config = dict(
    activation='swiglu',
    router_z_loss=0.0001,
    steps=5164,
)
Below are experts of layer 2 (counted from 0) of a mixture-of-experts language model. Rows are named gate (a neuron's input weights, with its number), up (a neuron's input weights, with its number) and show model dimensions 168-223. Each number is 128 + 32 x the weight over its row's rms, rounded and kept within 0 to 255. Numbers have three digits each.
Before each expert's rows: "mostly gets" lists some tokens that are sent to it at least half of the time. This comes from a sample of Wikipedia text that the model never trained on.

# expert 40
mostly gets: " July", " August", " June", " May", " April", " March"
gate0:178117155147094120095162117135128097152174123122133106076119142109126066109183183084095131188080157180074099158134110103150096130189190177159113097102151108163123053102
up0:173052146129160134105150176136108223129141131125137103080128111109148158170151138150119181166145085148103149171088112083111117137129165119112092112111112098168081086197
gate1:182163063138147119172139142100147110126184117066130174117085107093119163144133117066114125112142130094151119112188109162096150068115170092112197128106076084176135115099
up1:179074223141068096129123157121107125135140123122080113127151104075115167086113164130109195116097093160086138149177127091061101113132118137155059098190141120105158109093
gate2:118112047104114135094074134127165059124111137110157134138124147098109141220171115094100094075161113106127126145116120169105100184197176125107188140096069139164144123121
up2:171135137171165157160165118090064196118178151137116162109103123154110113108098106122135101174092135169161139092102134077096110132133090127161106142181156181102138179156
gate3:174191140151139098108165199169152109100116155067166131148177129156180095147167123108141110171144175187103125109112133090165132119151149091158156107111100134167138077149
up3:145087103109088134106084112077096144127114123164152117074147185099081116130128114140071164081128115094118137092149136154101079142098159149121213099133114132163126152138
gate4:130150078109088123177140094166124186126185122058116097124128108151106172107091110074135127079117154110169139147145197087155189124112142128097153123136159109081120130133
up4:169103118145101114151193162106121149101120092128153096108159098097059169146121090065081141100146176147154162191178133131143147109137116067205146119149165145148168167153
gate5:143104157182136151089110106143121139124171138129175190157148098064114126146103164105149148168124052130129164111105113107109130103151070143182122166147115136146171147148
up5:072181115130157160127080127104167103170088083115102110096124205152097143101114131116186129138115126075140138132153106105115146145086150163104131145097134129105081124160
gate6:122110136150113128144174111142124114075107172089105106184110155166130111186123162112067121104149184147110076138114134162149135132173102048097158166160160133183146099111
up6:130093137153130105154129149122152017104099130174140152165127166163097100107136154165132072128152193112157169107108171092092118153160123134111105187123166100177197157081
gate7:177114151112120135136088108147129070110117118085138135160109143085146134125119112126169064126060100144155144141108120114081169173067127134139095148131124149136142139126
up7:191134136155122180171143091128137153145108104128099158185121135058147190136127103111154115109129066132108093154099071058156132133104157125119159130149166151134077132128

# expert 39
mostly gets: " ra", "apt", " accept", " alleg", "onna", " gather"
gate0:153144098129085148090125167157127118156142096153137134177107104120141084209151134137118083135056134119119165105089132126111082159172148202166151179066126089086148178177
up0:088118166132121087132241117108144130092109160123109110143105068157108141089136155120126154155183134156134066151131178101123120074150099108180142077161085138160096143080
gate1:158105115151104145131086124155155187139116119099161140120127131134075137134144133113137124145077085106136085134105042109121166143184089160141155137118105141136116174101
up1:159161118159091122094097110161200160164050095096163146069145135123129098055133093109161137140108098114119132149136102059125173148156094161155159138060099088104105174127
gate2:143137121147144127067124175133124136120172130175157181065148149124035182134142105088131163138168072084069160148175054200093137129132117134134152174190128112194159140166
up2:181143185202156080082172135150129127133132140089116119090187119166154206130068106080120155137068141085135069118107082115133148094132185175164162018092183091149127102114
gate3:076142075127159164193166105209122185172067129096163118108082099113137143120169105082047170157113106131133161140156139176174073169158112139183127128110162148129057190114
up3:159132124081124154130141134126167119139139160097121109121158124085135106099091096105128144146160117118143069181108109111111165147102130056167095124197156125148161114118
gate4:144128167082072105143133154142121114130131101198166086132083166165117137142108078186083090137118129135089109045068118123126138107130130127169161165061079084087131143131
up4:083112124195116113130164140065150146153156076156135127056129096169108123128142142125200127163126198151099120150192108162171128160169135109151084074141129148139071132104
gate5:075137120178106170120118075226126163143123118104176078073112137084058165105169128193186091116112134112181144114164136148123147139102141137158146137140132163148103085113
up5:122100126085091170069105113092092080130117097122155113160121204163122150107181107147182120130099176124051141097136112125145087151159142089108164124137075182136117049120
gate6:149144103104084045171175138108194146146114150115103149166154157129085129110143108085176148159139073110147109128172120094111159159163135104132164097157080157131115106162
up6:161081143184107171135085108104171164124172162129095145102152155178108161096186086134166088151132111193100151130101168073148147125149163091130106121173110137202145118102
gate7:157137128120147113108193116146157117175100113067084132152131121116182157140101113115150157166070173141173094167155098136093165118091081153099162119092094126083079151108
up7:118115131105113108033225154127141110162076124134136087154136142149189121155120078133112166190091163136125081141144141129114167071107128101101132073061119149128106097114

# expert 60
mostly gets: " Binomial", " Genus", " Turnout", "----", "Gls", " disapp"
gate0:083082149085110108131189144113126205070127149121132087097067095177192167151089157176093115119140089103113153138101170110113106154071132163187186127127118147111125081127
up0:074127092120157185097094064088136099120104110140126096119119129164150133117148174072091125134182138152196166160105206119117151084166148151051075125078127087122122107081
gate1:189157134133116062116067094139087110087155097171129206130135107143063128117083128095116047120152174113137146073152141152175083170161136166142191103113105149090083175116
up1:163173128128138118093081123098142128081181103174148183102146128124101128118092130066188040121135097086118074075113132129144118176167139115140168102091155134150081184122
gate2:076081141152111150113121117179177098114138095116173115161132099202110100169165176180105135117139120131182173143162135156129085150106093137116195150120108114142130148163
up2:167130137091108124111153127127099113145157086134143132127128145107132094157159166103086116150066107202092101096120064174135101160127086086184169099157079136110144117114
gate3:141136099161112056123098088140123152137113075081137057141127153107122178182153161105120089108190129128133128160102193125092112137113105137119198124036160143087143089141
up3:127159121099109092153127127125082166136132141124130044138079139129113121185109101125127104064191091131080059168106159125130098109105105106147142154083149138098157086153
gate4:107143180139117147151097141167153132088175140111109102156163137145125082144133139126124114109112116161175129130158110115151122249134114132133141126120118076059171099200
up4:136162124141117077122069171141117114095179098115134114138172148074143087099171178050153131142136131082132095131134094146159085147165141143162182142061129163061089069202
gate5:095130124081102124082089157102148129128170158136097156145141139127075172098155146107138132081197116080154120108097166151102155105148190142177109129136095146106107108095
up5:091115132118123116150094160112091113101115155114200115142132070076142170106115136134086112141163093099118108133101157101210100154156082127102142168147069046111142154088
gate6:146120126162126180079111097123143159175146133145178085139193165109103176074117146085114140134093069145154191132125191141142125119070141128137136192135131175175081178092
up6:189147178160140088151133135099083107139141114071155038146098132094184070117132156148090128130100164130110131100142070146144154145086154173086106171067093159125102128109
gate7:183185157139093149092158104127152094119124090109148163127152143112175123145110091081109113172194118119105100131071094151101160188160085130094135142102149182134113104095
up7:074126124086160158159113102175104144146126114126121117105188115199094125147082139095103153101121098111111069110083117104159170130133152158153153103075141142130134161154

# expert 26
mostly gets: " son", "Biography", " father", "\n", " ==", " educ"
gate8:158180078142111215172083114121149118132119087073131131138069129132112092132119142092104158121093171072166114179128124170147157140156165204106119138112073113102187120109
up8:097096191185105196152121153124077117153108232055144137158103155095111146124146136099148148114093102103142141131115148190136140102178158147095098151161133098100169124173
gate9:137140127140134122106070130110185132163148141139149081120234131052139144162136166103086154185117103134104212082134161053143120124097089167112104090149162167144161187166
up9:110092157133181115079153099091114116185130105107124129140126111115185124130143102145109154149106082089088128170146096183219099100142112185108099094159154180124125139145
gate10:166115145103141189079135128107088112140150083157156047032164151101154128161123136151120166128119096149149123111186078098124082164157097173143090118095168141143153159153
up10:134146158130118042169099092117140138133114184117086132185061105173184118129157137091097090070126119132137105068164181161172126127161146110104119136156103132120116167137
gate11:114122171164146106101149100149099157122120095107080169077100058093094143109120167121146154103099125159141109160154127109159185126123131069154131097120132167108104159215
up11:109171166098130144081146180152155143168132102123118210107106131134109131181097087105070139126171160132117106168148091095132136132100086119097138126146046156197095121070
gate12:183122088146063047157100119141170064104112166161149099118140131114076098097097193101111111133179133069150114129112126091124144199124076145154141136062123182101121141185
up12:090084097138091182159140147117135112072129173114119145154082107225189154068207104130153093094159139116110171208140126128043178113122150112120114141106138111132154164098
gate13:157152162132135131122135077164066127106144201185128135171164196124149140159100134096121096069163085108181084133151093159108151154161107136117082104161141152087161099191
up13:130093137095099056134151129202150119039114113116114187158121065111075161095186109142158107123144149127102142150135142126160169111142112097166184140113175104132116154077
gate14:166123118163127160127161153147149095140128153056143164143160150103123151127095118079118079158149146087133137079096173123073133128120136099144136167141127127096158082118
up14:174123118136126161116167198157153133163135133108121137119177136042114139125100100142103114127146111131119157144141127147083151149135116119149124142173115163113154128184
gate15:132156170151155162089151054100091138135144124086136136091138248156129107163166143106099129125146099154148058150085083107151191106183150074141169115118133112127170115149
up15:114167141128098107124111145114136142061136106075143137156108107177116110116176123115147115149112133095081101162140160176097111195121146113129154161141151115067150085101

# expert 47
mostly gets: " However", " because", " though", " however", " if", " how"
gate0:107132099142114197110114118152141117085138136131190131148108112132123119180101126134110093163123132098093167067137062138071111160139127189121117115103086105140136076189
up0:131131167130181137152122114068105121147160157132119107185080109106112143128070067167111089150096135111141123099135083116120144116073119136109081154115073143175145087161
gate1:163155117128086126086093120174121106115088092111050097139159088175166129120176111155212100119126163115112200124158064151161108138082162167192122105083165124197076080138
up1:190063109083060121109161157178142090114118164113118104188070121156170105147148129098158087137104110145188135058120117142119089102172174168101136177135132147163176092142
gate2:127195134156126119095116072085166188095127162149123105131096079131140161149131102136143110068187132094113098155066125171079122118103083136079180137160140143085154144125
up2:114063136122124170127064116129121106160190125123153126104152135078137106172114158198117149190173124121146117134130118093146168153083105166090095147125117076108103097118
gate3:108072182141122117112115083135054104168192147120083122142113142118212148190062164113142123113107142136211120143154108119203095116147155167131193083132150113152089109115
up3:175116105125082163087097152125141106142203128092107151101129133114148090113189113139192148086140145092167145079172129087203148126090138163121151102137089127151137158103
gate4:193104118162146103120112155180164169094136214136117128072199149156131209091142128091149113124116099136130088134169168121151119146109120139146180160153188185129140098112
up4:177173115094118163139107112124139097144142034138063110109066085138057067145052128115165112129104138113174154060131131105092143079137158158139112097131128133086095215133
gate5:155101109159124115103110108112111165139097110112183172095120114101178095072104100140194102139098127115145134040157155115102125130110167071120096131104140109159144133126
up5:122109154092122176130166120078138102103183203094160078155083143111078107114154113091126108112079108173132155124144091178120058167110136088112138091102131137193162090089
gate6:131206100117153040155105136118154125132130091165095143092121123095156129108151118155135157129149142144180136139159110165163144124094057106135097097108134123160141098146
up6:061137163135149110159136172105121120147136136157122121102130180099149145213074140197076195131187140139191162169101096140134151165092069108177100144097174097154156066147
gate7:121117111153173141107093125177124164095137140134173077141126153118099083032180132150078172143149136074096146133093126108068130127123116061152126163174119073153178103132
up7:224124067089127154105064117106150161144160135163098087119139158095148167173103094138082127074127105146120095146132103114151105054073164181162109094118130091139153119131

# expert 23
mostly gets: " least", " few", " shortly", " soon", "From", " most"
gate0:157133140125104106115139133078119136033152102125070163104159171108144123159085169132127117117143130144159118110079147184130108135106109129162182126164156115076139125140
up0:183132156116150125156132094177167133133170131186147099113118120133096091122112114112140188153135123130092073170156149094106134079120131120147131182099113125093072117059
gate1:135141154171105173076090092144147150110124182102184114124123154069117142111056153126154098055136128149076090176213132129172177138082136100137117108088153041175154119135
up1:145116148154127149072134120194163123113113120100131135170116185191119094082141155108113151080130122105132088134149135130101096181076138176174153137065157101136128103129
gate2:122116153078086087107085137106079114084168133158114111128189162136140072102164083115153100157102131126135107150150131169178094068113107137101126145144089092179159129174
up2:156062114125104110175161167140120091093128169110101165109151138119163107165112104098137075139141107170177111144072137091123099078074105153183143110103098123084133137137
gate3:098132172144128134116114133113128164099166160102170116107100143109151178198086164138100106172122076153119112201066114132092080116151068106150109121106113135154113114119
up3:149210137094083111180123161136174143131139125080137122134170134120144138125096126144122095150117071182104182151120133141153105078172092177116099140090161148126152111094
gate4:092088149124111124107167098205142145073120126146131086179110093045162109133109139181130142078148124108122124157059157103089152128131189130133152171084133082122095088139
up4:166105138201163124169165130097110108157158156102177153111192150084107121129094104137179103155090121205109122158080125125104110149125138111130094175181126129132151152167
gate5:084202097107118107153122158146074159155090150158122157163118091127178120154107109143167171112144124158116119082141135168114141116063130129147143124170138138109135169129
up5:128136116155129073175159181178159126116152127156135132166146132124128068097084138146139125118073080145059146106084166153167118167092060100102089099156175113140155136141
gate6:135112104168122100136180133162134158157134069135116125136141073171110094127165145136141164176135107117071092137169099149061143161120117126114210165124175101112146112085
up6:151103155072140143155171141121124117139175190149177158139059184160157133149142112114123079116103142121116195164094150073208104143163177139108157103134129099088135058165
gate7:194093143129100108094145120119154177063137117157149123153181120130124132076130116146079160122146080067166122136147158150075107127128060101087146143167103161091155130085
up7:207070091181122104148122145121168109097142088122087117103109153169182159201139106152096144146122106116150126109153157123090177148125094090037172074126133151107105118108

# expert 8
mostly gets: " comedy", " Actor", " albums", " musical", " singer", " concept"
gate0:109132188067174142118177183152134102075122136072099120083072095140094189182128125123165084158090093147097142126165130114137147085109075157165142139135125180118192142205
up0:090112153095135143124164202130123099048074084072143097062064151180134154118112158103113149144127152121135109161134090153126176101098105080122148115162091106120097142156
gate1:174146161057150106102162197105103139101118109096140143154138120073121119181118127194145132179116041146126088140148123128170129124115107156180191111173099155081125181143
up1:104142141178097182152105095123119114120130091215200107119136160105105133105083183053102139153176128091057180107110108162123131168164100122117076169115158131097136147094
gate2:127174166154109153151164113126134137114143127160108116139183176122136166109114137081078101130081094128153107159125160159114090155192167143086116148175098087097176163127
up2:166082157096155125117083136096208148156124148141101123149175180140138161146126101104138085069154078112096122102152143066150172079163102083132143105084113084134110123163
gate3:110098126133114157180086143129084166150102171120140121113109094184127080125151144139104148130128121053065132150133139153128172149115092186145100084186144118091150112121
up3:183146136144056100082121163142144077124122113160146137116174173086075128155138109120112081143152110172158131123139175072140132121115094098172127198056152165121127184139
gate4:115122188131110134125132153145128111161156217110125120079141139046089112123156117122140095125183089134127131136147114149147097166166129135164137107191165149142116142137
up4:086121117193180128099112052119089166116150074166105088081136143112096127141141136146152147151123122115094129128196079157178139119151083161190123130114148186135104088113
gate5:094128197089128084111135114122121133085181149105063103182195153080140137112149104177122134103101074173139109116159120088139118112133066153136139046102101094145146136161
up5:165167115202120199151114160128143195169124137134149131074118140114108128148139160097139142133098097101098147192152093099151131094086117179110111163142156086104135143105
gate6:166104158185074171122133143108142178124139161137094121131147121123112189159125111126103060104123085098139122123111135160131100112059158117197132152075136135139095175114
up6:086142090107145137146142087160131145138118133096160120139086106114125073114115104203127109156166153114101156134137169186105216131158089117073136140195145177080172079091
gate7:107102128230111160147113166125174120127124129159143079122095135128146139156143118152108103114097143057120123151108167161194179087114158145188161118110179089137157083106
up7:143066147111109150111114113106157152116155105162041084054133187120157103135202122168121128101093124148140166175182150134185121105175131126169039119141090147170129105135

# expert 15
mostly gets: " Dis", " dis", " mis", " energy", "icient", " Im"
gate0:114140058113139086085143114064127134070131117109092178126129117138127097141153109113137122179144112119177110156125170098109191079089133153151129086097084116082157119190
up0:116059085102099121144068145188134137108132125094150114136083153119106079169119105131119114121110131140132163196155137137135183107103155120125151139124158159183149159067
gate1:100121130187153109110152139151130139173122175039132116182004113129167125106125130086119134131111103132116111104179132137180136139140135134143159122140119139144145150104
up1:059132123117157173090096118118134099117125151170110128140187200070124148096117087104161126120091150111151155195090099113105160157157120095084125084106156072147138193121
gate2:160184159175109106134132121117129082136134145139105117170083179158132165091157169108189105077106100117089047093120118140143131133099127141153087128180147132113164085075
up2:124125113095105139101141112147122125145120131147118107112163118113104103148128161166074144169115113079103111141122181150062126109102100137145124114059153075076119103104
gate3:107178154080096133139177165130152112135137158136099104141150151167131138124156133112135105122150132104089115114074154195162112079115169157164084109140120137076084136115
up3:149164192163160115141096174128109118157159126120156086158153117152099123117185093104140116080181141124174158125041076088167143215132125096156154098083161164101083175159
gate4:137185146099129179140103124120127159082125164145147169179110113128081174138131082077106091117135083147128164164187163182100155115169080148104154138162099165157136203145
up4:125163078101134195149074061098131123122141148148125187159071116114105135117095076079092091075136112119144180152211144145062205137191090131051163124148126150165161162127
gate5:124105096150119118133100084171094141134170126113135146136119120092169139131099176164132095107130159119131117103168158091144129133159110155162145110198120102150176057161
up5:126201135103172167130120140163138077158107125137092143110138173134097118112134092101113122122049066121196089094105105169127151142076131084115132188161193087124094137131
gate6:078185148112170114122152115102136122096145188161118175108124065108054123096117153138148148148140137102110136110133214101095180087090108108119169179156118109171097104163
up6:057072105168105094131141120104123145154058092105128102116114147153120169148142155067152112086152157084096137173102146113179149120152121136115147097111170094077159143148
gate7:134158164167125143089155104111107102096148162128028124166125166056141137125189115104047117171102138125133126116103121125099135157164063156127068133118099150075135135088
up7:063078121112117098099100087105113105170061121137121114135144108153108080108153112090172169098160173117196104141132183156159079143184155159125102139175126097137138176135

# expert 30
mostly gets: " JPL", " ±%", " ·", " Chevrolet", " -;", " Votes"
gate0:172099125118170162136132127106137103115144149107163133176116181153179108118116113145177089079130093098159100081096144106124165134116113138116141156170131110138160100136
up0:115131126142137117095139135151114065175126110127128164115215097095052153142155134119128154156090110128097196103171095160162124109140113130148108090141161057132169111162
gate1:157119125128178130145117091126113107124219112143144169057164126088183155126095157129181127132132103146093149169077132069154101159128135218146130167139115142125127069160
up1:123138127141108113148159131161148178150120106087077065180102118121085065156156134141147139144089115137165138130175155129074173177156131063108144153119156088095155143124
gate2:074123209142095077168110140085146123156127125083184140122099117086130156141094137173101118094124104163096156143087103120134120061122176111074122079145112096157088132085
up2:106125155142100106123114204144089142169116121074151157136131174130146097133161108165121126114098085132179176143138124137125150096116179093097178041128074077133040133135
gate3:136141089148136185095200089123162146114108167075137135108065122148143195149074102105140121177181095090062120159153139137093147122114104138203184143174181168106167122139
up3:155152076183136146128170109116162143163144171119096132114103144163101135161095075109149126156162098076109135141147090191115130117114128128155136133169174224062183119151
gate4:104115087076098104124107113141126123160127099156147119122089167142138196069106115098116142107134100097144161093093154092105130060140111099116062146143096157096096118157
up4:118091133140133188122179134108127127119120141150158123179213114164114111120150155136175186142105110114119150176156078069123101099114121110134037091171112125103121112121
gate5:121116142183154138067150205177095102118180133112152111085132139152127137116141125134183126142119098131112144130114111183141144084129134147112149152171082089094109086173
up5:122115123123120189105155057104127184136200087128223035096133120205147139140144133152168083089114127173090095140115142154147080115106137106099175179098097091116129103174
gate6:147152157114117091065173130131172113100124087152131110137208156126064098085115110130174154118053102146095159127221097153078136095157114174105133145151134149153134137102
up6:069141139067117113155145118150136168072145181107103117140112096162122165110115210117139130151127156148170105114122185205116070117078110100116090170118156165091129107124
gate7:117091117162136193129138118135120141121146123143156090118084082134160123127104090156099075098146112122128156148103152137078132099074082124185141090063150083130123097160
up7:128198146084103110144141135144084133076136100103143165059211159105064112133124153106166148194128101089097131109149118136178115176184135196096087150137129120160127127098

# expert 10
mostly gets: " promotion", "ifinals", "----", " champion", " touchdown", "finals"
gate0:125122131125158143170114104150097066044140099122080091212138054150096099097176151175109141124149091158138153138145117114119140175197137131069197116127152144095121131159
up0:105119122139070118092079138124168187165132195130184148033110150141154143101187106102132137165135165156153121110094181139163140086040160115108041158104075128174102141116
gate1:148100124149159100008134112180141116061141114118094106170120108173155113125172081129110123127126110125132199135135209160146164131127078181123153116087144104176158090153
up1:137112106098087159168085130111148099174078128103126169156081133113099178179136153125103118092089164114162073174110170103125098130122166114153125055154107136087110186096
gate2:180172139136079092113125080113123148177151103150159121086154088048102168149077104102147143088120080084137090072128079138106106097154117150129165055083129132122077093135
up2:159120119092075172119109102079113159179139124107208105068150142107144109166096123112149136064168121083097162080129088093109187112111129105189148096162141132131036100089
gate3:123157136101133141104125127103118092121184151092162129179101118108148109104144163114075135113065083081092129095114162141134149131159129121127144178126122087184159095173
up3:112160135134145113058108118101145073162128075110139090135137160161072133156127084123165152111130176124122147158157120120095158134110114078097115111164166098113143159077
gate4:167176131130123166107105138157096077148136112155125102110124177144171076166092128124131099142117183126139130167119116113108070091109056136113161095127119158064126142099
up4:112111075142138099157090124138123186137136158122066119089177113124087106169141147149135148110131119087131112085111095116120196186174200164105083147103106134095129170187
gate5:129122095132162106142146109129101108175151099131146052059134157135145027161156180136107087111097145186102097193116201145092126187159079121169156147130137120154146118091
up5:149174183121190093165091117087119144119176108132167110162114133117156138154114129118149110074165141131129107131129038069163123108094147108105087075111100097082178065102
gate6:050117090078113172170125181123125152106131113153110094064125133101114146109149055184087108141087076115135147178157081138170127096161092136122133155150028133123171145100
up6:075108083128150099150140164158100146171084113130158129171127114145144153109177117130093178122106147152092094127180085114066091129154155142134080182120071105108110113116
gate7:111078097170127064121068124137124078111128122096169170142114120116191108114132094105104066156137094157146162133089190142096146114124121114089115162138136189102179179101
up7:126094096185129105159071122156136101117124148111140182144102110124185134130157093117108069126162131179128159186094156122112128105116122151130117109143148164172177165111

# expert 51
mostly gets: " buildings", " windows", "iege", " Fin", " contributed", " coal"
gate0:098165177083103119167102131126103149083108126084076147125065062094150121142133110160166135057144131133146117204180111079102129126136129123102153127147108074100135115112
up0:126156118080124118160102138129142129124132071085115148184108146059152028161126110131141146091140122128110150146197116118141130181133123098128146121153084111108128112133
gate1:193101097143105107126148198059073096137086152148166135154056095095066112159144155118117163136141122116136163065145110088110114155115080138165087218174162145147133193157
up1:183136190128072105117141151145112092134112130191156115171146185119095165102195157120184159133089073055067081139090126140094120091089122088110190134160111109166076036163
gate2:160157128151121083111081174094088106186142123138136191067159132106103190128106080108132130133149176158143153156171049101124150127159142154130132085146145167068121088122
up2:150182210073094132114159095173113171137168150150130116127147186166160092145102186146115093151132091066133146137132161132186112110153164170152145226093104081109124106122
gate3:051125111090073145107100149133063132158096114132115112159135144082161132129142131137181183115134099151183123120116111220127063082111117093136184146192150111112117134123
up3:169076122137203111086140163129160106119137119162156122087145118132083121134161160185116153155107092151154078169127125082152128114078096154203124099089146135186207064102
gate4:115179086074118170154187200149123137118122161158132076188158149140045112124173141133113153149118110087121172122142083172074156140133128124090161144109145153106058125106
up4:089133136142115178141183128153215168067105186123137122127102131100122110142105080104075086098153155126138180134177148146170071151156171152119106130146065176170144117107
gate5:138084124136144128157161174117100138143144106110140077174070094098145087217103155128123130128100113132119146148185082138140137124164141138116186122133056143088129145099
up5:139149194185109095122138119184078097037156165156089148106181174138092133138140154143170155115151131111087133123162128087055147120110097199113188109103153188115115086146
gate6:097155146089140075123116109162142112076195085149178142117146164117121143147151139163118127181159094074144163158102177138106155162150095155109146101128172167133137156092
up6:143100202116155124113195143156115163031155119104183134117143100111163135154120161102093095128139097158157177124161130131106122122170129163071109093105123162136096124130
gate7:169185050129060123156109148136155099078161126100135155159104134101155098188142116157060133093128178122094186106228156160147124109135154125130161181110131151164145112140
up7:140093115149134137160120111135146198135104110168123122174132144140142129114107058112121090162130018123149081125049133171124184166119130118132097071176179091080101153097

# expert 50
mostly gets: " Press", "LA", " News", " PA", " AL", "ES"
gate0:167137162160098130149128187109131144161116183102130178138118090111157117170070098106126133101100153168229184166113128095139101137129118116126143061203098123108103152051
up0:091164105132144156102188065101107150133115083119167098166154141155098139051180115145168108143136125119038106145080086113128130139117168104132190174105117133106138045138
gate1:073136129151124152097123109124142129131181102139157158122084152167105118102144164136153141157145114159043131124115125117135105108191174106126082136119132121116123143188
up1:140156178068161137127136137082118111162165174097112190094126173166086095112121126103170187126136145143123069144161058124191127107165146123137090120125122151076174155136
gate2:104122121128137179174120143091077117157145146135117129090123079095070101161170108110119152148112128146064139111145152112135137124126083132112078156155121167173167141134
up2:143150138136111109088131107153159127123075125104094144130128229165157094057131151132149055147132192137186126087142144147126137138094139085100126099120198119102134087111
gate3:109176110116132117180121135052152064158125183147135148188166112140085134097144077125182085156106147168144127100184184139145076126133084152166122103089106153129166130141
up3:131113125139139194170111061080136078116127174111091113104088141200163069138132125149129095128127124153141088168064103161144112074127139157097122156063185176071111104161
gate4:132116119096112108169144127118124155127106176129099144150123181167128144157209073151095116111095127125138146134091138120181121075123143104131131091094101112121137104120
up4:084115119127100124080158143135160166046094119113078157140107114113136123117058175117098133109211115097078140126154130140096168189140153068139164148133108123166052120121
gate5:215071085114142135134177100170118130104159161142133117128183096087130098177110096180103138111180150128140127124144103112114106139170139128178164182113110133201154098064
up5:157093167064091091135158162156164133120135166123126075121135127103125090127158193172084197111118103123144093130138095116069092100122101109119089128185083080090115119126
gate6:100136150120093163112097148109065172149110097116128162143165168157117158069149109114132124122187145139101113156120155123106118147163153144187108134135115129086163147141
up6:093097159174112088046094118101126081133110104112122120189113119115158089132149150081135115056153081067134144171109102186107169138130145125100124129138157107079155068130
gate7:164127139192133087144086161191131090185116139096098160133152148140138133155162130161140087136175165085079138145148079088135124144116104132130127113149117089139171063142
up7:170113124204123107161106123159149124153133156075105170091156133029159193144106145096062144107137123113062154187169122148094108104106118175129135132118087129089161129175

# expert 32
mostly gets: "orph", " recept", "seud", "onym", " resulted", "ogen"
gate0:140099137202196056103154052130079147117167093188194058109123146131134081071164144146102150187109093155069113189105088134100094112095139173153104172056123122061098113112
up0:193141121148090156186083184133155110097173185152133123165163135174097136109131161135060123150133094128103143100212128110090158107127118152111090165146131125147176130115
gate1:145091113153157148123144129131220100127220139115149144121045112143078113090167133161126084126134131159102213151137132075153142168096122136139140114058092108148149125207
up1:153107158170157139127086060112163127174216102111132124115142109133097109126130149160106113168026137168098137138119127099112104149097117132118115138081115079102143154168
gate2:085092066146159202077102130128147137161168173174138160085179126128007092149121060198192126118138135148069117162142118125124134103117151110121122090143114172110132108119
up2:150182172156175087099114181205090104060120198184135144140108099127142135177108153072081169130106110132160129153093112084198138076142097112143107099212118141128128147150
gate3:133172082138081156160112143124095120161089131082111148120115177149168147099118127060134053130173091078121099095164145127140125106145077099080166147108169063131180113170
up3:105181064168159139162157140099122141174134147103169108112075149157146129186115151128129130106099105097129109132158132108103114147152116121120129124134117058178124072201
gate4:111131127176149117121094166081148152106120129195075118162184176135112120108117172133088109112184213127116092118106116154146173156107153140086167083108151128116092156155
up4:138101137141111137114110098136154132035136123141108155158151128118146117182131142110157149074154139075154111109110153097118168115123130099087150129215208147116104137073
gate5:132171122135115091096181092142118091128126075108121192094085161122082121143147145096099119107100143072078139129098180162138163129148081098161086148112118111081162117078
up5:137102133181098149118141169104154039122145145181139050106133101154155154202139072186154140142167149153097156120145075142166103145110078175091051105138091135115115121105
gate6:176118135139125174133103099091135074118102177104144161188146139124097085142150116108159100184103137147099166126155092110120123170137096110123116203110125197105177161129
up6:188111107135129102094119082095072054154122091109157162161133182150112100113148149124171119151088134154054149114188096102121091127109109134088146127099128151150143095091
gate7:200115102138090156103110194173149098114195185067140135180154155150158161100195152109105118183050107085147113192162119109191098124110126121119133121173107118123181081101
up7:150191188151106077138087095116100121034130131124165198103131115138160152127129148082135107150109100075179145108078131121159092106120136148153125147165073150168124177150